Below are experts of layer 8 (counted from 0) of a mixture-of-experts language model. Rows are named router (the router's row for the expert), gate (a neuron's input weights, with its number), up (a neuron's input weights, with its number), down (a neuron's output weights, with its number) and show model dimensions 416-447. Each number is 200 + 40 x the weight over its row's rms, rounded and kept within 0 to 999.
After each expert's rows: "comes before" lists some tokens at least twice as common just after its tokens as in all text; "comes after" lists some tokens at least twice as common just before its tokens as in all text. This comes from a sample of Wikipedia text that the model never trained on. Tokens count by the router's weight.

# expert 4
router,182,182,213,175,251,245,184,145,170,217,250,168,175,167,154,249,192,148,250,233,233,154,250,168,244,177,164,237,140,203,200,258
gate0,190,177,156,201,189,191,145,202,222,238,215,232,209,256,218,162,255,240,254,263,143,158,189,231,185,197,238,223,178,256,259,220
up0,114,137,193,176,192,164,104,176,201,229,110,226,199,263,250,165,219,258,235,270,149,154,215,268,163,232,288,175,164,176,234,193
down0,186,217,242,172,143,199,227,295,171,210,222,198,146,185,151,196,291,166,206,198,151,191,230,224,159,213,224,191,212,195,176,159
gate1,237,142,222,163,176,234,185,162,244,207,204,197,257,245,164,236,261,226,187,237,231,173,181,272,191,184,177,226,218,271,189,180
up1,168,149,172,217,175,226,209,185,282,226,169,214,231,216,171,217,274,245,168,222,219,197,172,338,206,207,218,188,329,193,171,172
down1,164,217,262,242,201,231,235,229,188,228,140,197,275,163,208,171,221,254,114,215,272,224,183,165,189,218,285,192,245,223,251,182
gate2,159,239,167,225,253,116,187,209,160,203,212,257,170,189,223,204,243,175,168,247,211,209,194,181,81,236,230,195,205,196,198,162
up2,177,200,194,220,217,132,152,246,153,196,190,209,139,182,234,239,201,139,167,222,269,201,176,216,124,249,235,221,212,150,165,176
down2,207,207,244,148,233,178,280,211,199,217,194,210,129,190,156,156,263,186,232,299,178,208,199,207,195,159,233,211,212,178,212,283
comes before: " |", "-", ":", "|", "–", "N"
comes after: " |", "-", "|", " (", " was", ";"

# expert 13
router,118,197,234,149,272,263,179,157,183,212,253,150,219,154,133,247,180,158,249,242,209,188,269,179,254,172,161,242,157,203,190,266
gate0,215,149,235,203,162,227,157,213,238,233,149,212,235,225,155,186,230,302,232,229,151,176,198,228,173,201,241,239,217,231,295,160
up0,160,59,269,210,195,198,122,181,220,234,90,225,204,179,211,204,230,288,198,229,140,176,213,264,184,196,255,206,196,169,230,163
down0,237,234,206,224,181,205,202,269,160,209,302,195,117,250,167,188,206,176,248,233,116,220,224,223,182,210,241,247,227,227,171,135
gate1,207,195,276,173,185,218,180,175,260,221,200,186,292,222,197,179,263,193,222,210,173,206,167,278,190,160,180,221,143,269,188,185
up1,110,244,224,212,184,190,197,223,287,256,179,174,283,215,183,150,256,188,206,201,165,225,147,339,225,182,217,160,250,201,192,179
down1,158,161,205,271,180,235,220,187,210,224,137,204,235,183,226,220,266,187,163,253,229,210,225,247,234,165,294,170,221,190,171,294
gate2,255,279,220,201,175,167,165,201,175,182,176,258,197,177,210,221,313,215,178,232,222,201,210,221,150,237,175,211,244,208,183,132
up2,240,272,271,176,166,157,132,248,186,188,181,194,167,164,225,248,267,159,188,250,297,206,201,255,149,250,186,237,242,181,161,159
down2,212,173,150,165,202,215,285,220,143,193,177,242,242,208,157,232,264,197,287,295,199,182,237,160,206,121,216,197,250,246,199,244
comes before: "|", "-", "=", "\n", ":", "\n\n"
comes after: " |", "=", "-", "|", "  ", " ="

# expert 3
router,171,170,214,171,252,265,192,144,164,209,228,162,231,151,151,230,200,139,267,244,226,190,265,184,262,161,147,228,164,218,183,247
gate0,208,166,152,180,149,227,187,194,225,223,247,203,278,241,153,153,236,247,237,240,169,232,195,233,147,212,231,230,181,254,292,170
up0,167,143,175,173,173,218,133,181,226,212,127,203,223,247,209,176,234,245,196,238,158,220,224,290,125,251,263,203,191,210,252,167
down0,225,276,223,196,116,211,247,293,151,154,251,238,132,200,191,201,282,157,232,147,145,174,199,203,210,210,161,250,221,207,201,179
gate1,204,195,213,182,218,208,184,213,243,183,213,153,295,221,152,230,262,214,234,267,185,213,202,218,201,235,215,216,191,248,208,177
up1,141,233,180,218,218,189,209,254,263,211,169,152,269,197,163,179,287,208,198,234,167,238,200,248,218,251,240,197,306,187,193,132
down1,176,171,241,229,200,182,221,228,224,239,175,259,162,195,176,153,168,235,155,248,226,212,167,167,171,154,274,214,224,186,193,243
gate2,163,246,212,165,239,96,189,212,163,132,175,194,164,202,176,203,259,180,187,275,234,186,179,266,90,269,165,211,240,158,165,171
up2,193,230,227,137,209,98,162,205,175,168,164,176,179,170,200,220,214,106,163,255,296,190,174,292,122,247,178,216,244,146,154,151
down2,228,244,195,200,200,177,249,190,165,216,245,212,218,215,147,162,225,200,252,279,176,216,167,208,210,172,214,221,223,210,181,226
comes before: " |", "-", ":", "%", "–", ";"
comes after: " |", "|", "-", " (", " was", ";"

# expert 2
router,163,188,242,152,256,247,186,154,164,217,242,169,183,153,146,249,194,133,248,216,228,194,238,188,259,175,167,247,163,221,191,247
gate0,185,185,156,169,209,228,168,237,232,241,168,196,225,300,208,172,262,272,241,209,154,192,181,252,127,199,261,213,181,243,276,159
up0,125,123,206,171,219,206,109,218,209,237,97,200,202,275,223,186,240,259,242,226,140,176,216,285,131,218,279,207,162,161,233,155
down0,164,222,249,193,108,198,236,287,152,195,189,146,164,218,168,194,240,159,203,215,131,157,217,206,142,241,167,189,195,205,148,151
gate1,183,189,246,162,203,186,174,168,220,188,215,198,264,253,223,194,304,225,227,228,164,231,198,221,195,151,251,275,177,261,228,182
up1,126,203,211,197,221,163,210,208,264,226,168,208,229,201,190,206,291,213,172,245,217,235,182,289,202,184,270,216,269,185,230,159
down1,172,171,181,251,223,181,277,206,241,277,105,256,166,192,208,116,164,221,134,162,210,212,170,205,235,195,249,172,234,208,182,262
gate2,226,204,237,233,212,122,222,254,212,198,148,251,216,204,241,201,276,225,171,245,234,189,171,243,109,260,199,191,210,162,220,137
up2,218,186,263,208,183,125,193,251,195,202,105,168,210,164,243,233,246,168,177,231,310,187,180,252,111,253,194,196,252,134,168,152
down2,226,230,214,169,191,143,238,233,180,181,216,232,188,190,159,141,256,184,220,280,203,230,181,230,206,195,202,196,194,160,203,243
comes before: " |", "-", ":", "–", "%", ";"
comes after: " |", "-", "|", " (", ";", " was"

# expert 11
router,121,191,223,147,261,263,182,144,171,200,241,171,217,169,123,245,184,146,248,239,216,184,245,191,226,165,138,235,151,205,173,260
gate0,218,198,208,228,216,206,134,201,237,234,160,192,220,242,164,164,165,253,254,280,150,239,187,227,172,238,227,195,209,214,246,177
up0,167,85,234,219,235,200,93,176,225,223,69,206,206,216,205,190,188,233,228,258,143,197,227,267,174,259,255,171,201,141,238,182
down0,226,240,210,181,165,198,185,219,145,205,285,183,85,208,182,176,181,230,236,229,130,208,212,240,185,190,250,267,197,207,194,176
gate1,203,211,258,186,133,188,172,245,245,221,210,224,298,207,162,186,285,189,191,193,243,195,162,237,202,173,216,239,186,288,227,199
up1,158,212,242,232,164,164,180,249,337,257,196,225,270,190,171,189,330,187,174,218,239,217,163,282,205,187,229,197,272,215,171,188
down1,221,171,265,277,155,178,311,221,208,221,174,224,230,182,196,199,175,167,152,204,219,219,178,224,220,111,270,149,236,232,194,257
gate2,212,255,278,205,214,155,166,243,245,196,176,193,226,206,166,212,275,219,182,270,251,201,187,210,120,256,201,168,218,181,208,150
up2,208,195,305,177,163,151,136,251,255,201,209,161,201,163,177,248,237,172,153,254,341,172,167,238,107,217,206,190,186,175,159,135
down2,203,217,169,178,209,199,285,240,139,186,192,216,202,200,177,251,254,224,263,303,161,215,241,241,247,112,216,228,257,191,235,220
comes before: "-", "|", "=", ":", "N", "W"
comes after: " |", "|", "-", "=", ";", " ="

# expert 7
router,160,173,211,179,260,254,210,154,177,224,238,159,197,133,151,241,197,162,243,241,224,163,263,161,258,167,160,265,174,208,182,255
gate0,204,227,168,223,151,217,181,185,215,184,183,208,195,246,134,178,224,263,246,211,161,239,185,205,147,233,210,237,214,237,279,109
up0,161,174,231,201,152,216,130,196,203,199,78,203,178,245,207,222,233,278,232,227,142,202,209,254,155,239,233,212,201,168,249,123
down0,174,271,211,187,184,172,217,284,120,190,221,174,92,213,120,253,230,144,232,170,91,242,221,182,198,200,106,229,265,221,211,185
gate1,212,199,229,156,188,246,227,221,280,205,239,223,292,239,216,262,212,201,269,248,215,205,190,265,179,208,195,213,179,233,229,188
up1,167,232,204,208,198,221,248,261,315,249,188,206,270,193,221,214,240,193,224,208,194,229,179,333,212,196,247,165,300,150,210,166
down1,178,141,201,246,221,218,246,224,279,195,150,267,213,193,208,206,152,205,163,267,213,212,182,251,222,179,281,194,233,214,147,211
gate2,247,247,276,206,171,168,200,255,163,215,138,229,200,201,218,197,238,219,182,245,199,226,203,225,163,241,167,212,245,169,186,151
up2,232,226,279,171,136,130,192,244,151,192,154,162,196,170,230,237,226,177,179,238,304,182,185,277,165,245,175,240,258,145,173,139
down2,242,199,212,178,178,175,242,235,208,203,191,195,230,202,191,175,231,267,250,262,161,246,206,256,214,134,239,236,189,240,215,223
comes before: " |", ":", "=", ";", "′", " by"
comes after: " |", "-", "|", "=", " (", " was"

# expert 9
router,141,194,234,148,266,244,164,162,182,216,233,149,215,171,133,241,197,157,240,246,228,207,241,186,264,153,142,234,156,216,165,260
gate0,213,157,200,239,196,240,149,198,206,210,135,197,239,214,152,159,183,277,224,254,154,169,174,230,207,237,239,193,227,218,284,175
up0,147,68,262,240,219,197,149,136,199,224,77,198,206,204,204,188,178,254,187,251,137,158,219,234,215,254,249,175,214,179,241,190
down0,241,260,248,234,133,219,193,249,153,202,290,224,94,257,189,168,204,174,213,207,134,191,234,238,204,222,223,279,212,232,191,165
gate1,224,203,284,195,147,216,218,180,272,219,193,219,299,240,191,194,259,209,260,227,226,193,177,251,194,167,218,286,184,229,222,174
up1,144,228,257,241,143,185,231,212,309,239,160,247,251,214,217,199,299,229,224,186,216,205,172,312,182,154,237,234,264,176,223,199
down1,211,159,262,274,217,206,305,214,254,237,152,236,205,161,192,187,197,205,188,243,208,207,173,266,202,121,243,146,246,218,157,240
gate2,196,234,206,168,175,146,148,248,198,195,191,194,229,193,199,213,242,202,188,299,239,214,210,236,147,268,163,194,237,221,170,138
up2,185,173,251,170,121,137,133,262,205,177,210,168,229,154,205,232,215,174,192,256,302,214,199,243,152,250,174,216,206,208,143,178
down2,243,228,155,153,217,168,272,263,166,222,187,191,174,147,138,204,228,250,266,298,196,238,207,224,255,132,234,219,235,209,226,242
comes before: "-", "=", " |", "\n", ":", "|"
comes after: " |", "-", "=", "|", "\n\n", " ("

# expert 8
router,155,192,227,138,239,235,182,160,173,198,227,141,228,157,134,227,171,167,254,236,217,174,245,179,250,153,147,241,156,195,189,236
gate0,210,185,170,194,170,245,121,186,261,240,204,216,261,221,217,200,167,303,242,216,129,183,163,224,134,241,208,205,224,274,272,190
up0,143,111,209,202,204,216,87,122,237,244,121,225,210,208,278,195,181,274,211,217,110,183,213,273,134,266,209,197,187,186,238,175
down0,175,272,209,206,173,222,207,257,156,197,261,238,154,264,189,189,199,177,228,157,97,221,224,194,179,204,234,287,227,194,201,187
gate1,189,192,267,195,186,216,189,198,273,223,197,171,289,269,199,135,245,180,235,270,205,209,162,237,162,190,222,242,173,238,237,161
up1,145,211,229,218,192,173,205,193,301,200,180,182,262,207,200,125,281,174,235,243,191,194,158,280,191,198,201,202,280,167,193,133
down1,226,201,239,244,170,221,272,184,226,196,134,180,216,198,190,159,188,187,187,255,253,187,194,192,221,163,251,175,223,240,158,266
gate2,247,226,209,195,235,106,192,211,168,191,159,216,207,172,256,219,236,214,217,279,183,183,186,201,114,256,152,265,219,210,185,182
up2,218,197,260,179,197,114,140,197,200,173,189,157,210,151,238,240,227,180,218,265,266,171,191,229,114,246,157,299,220,177,154,174
down2,183,215,179,180,186,171,231,233,157,194,205,161,256,163,164,183,212,217,263,281,208,219,172,230,259,163,194,207,242,233,188,286
comes before: "-", " |", "|", "\n", "=", ":"
comes after: " |", "|", "-", "=", ";", "  "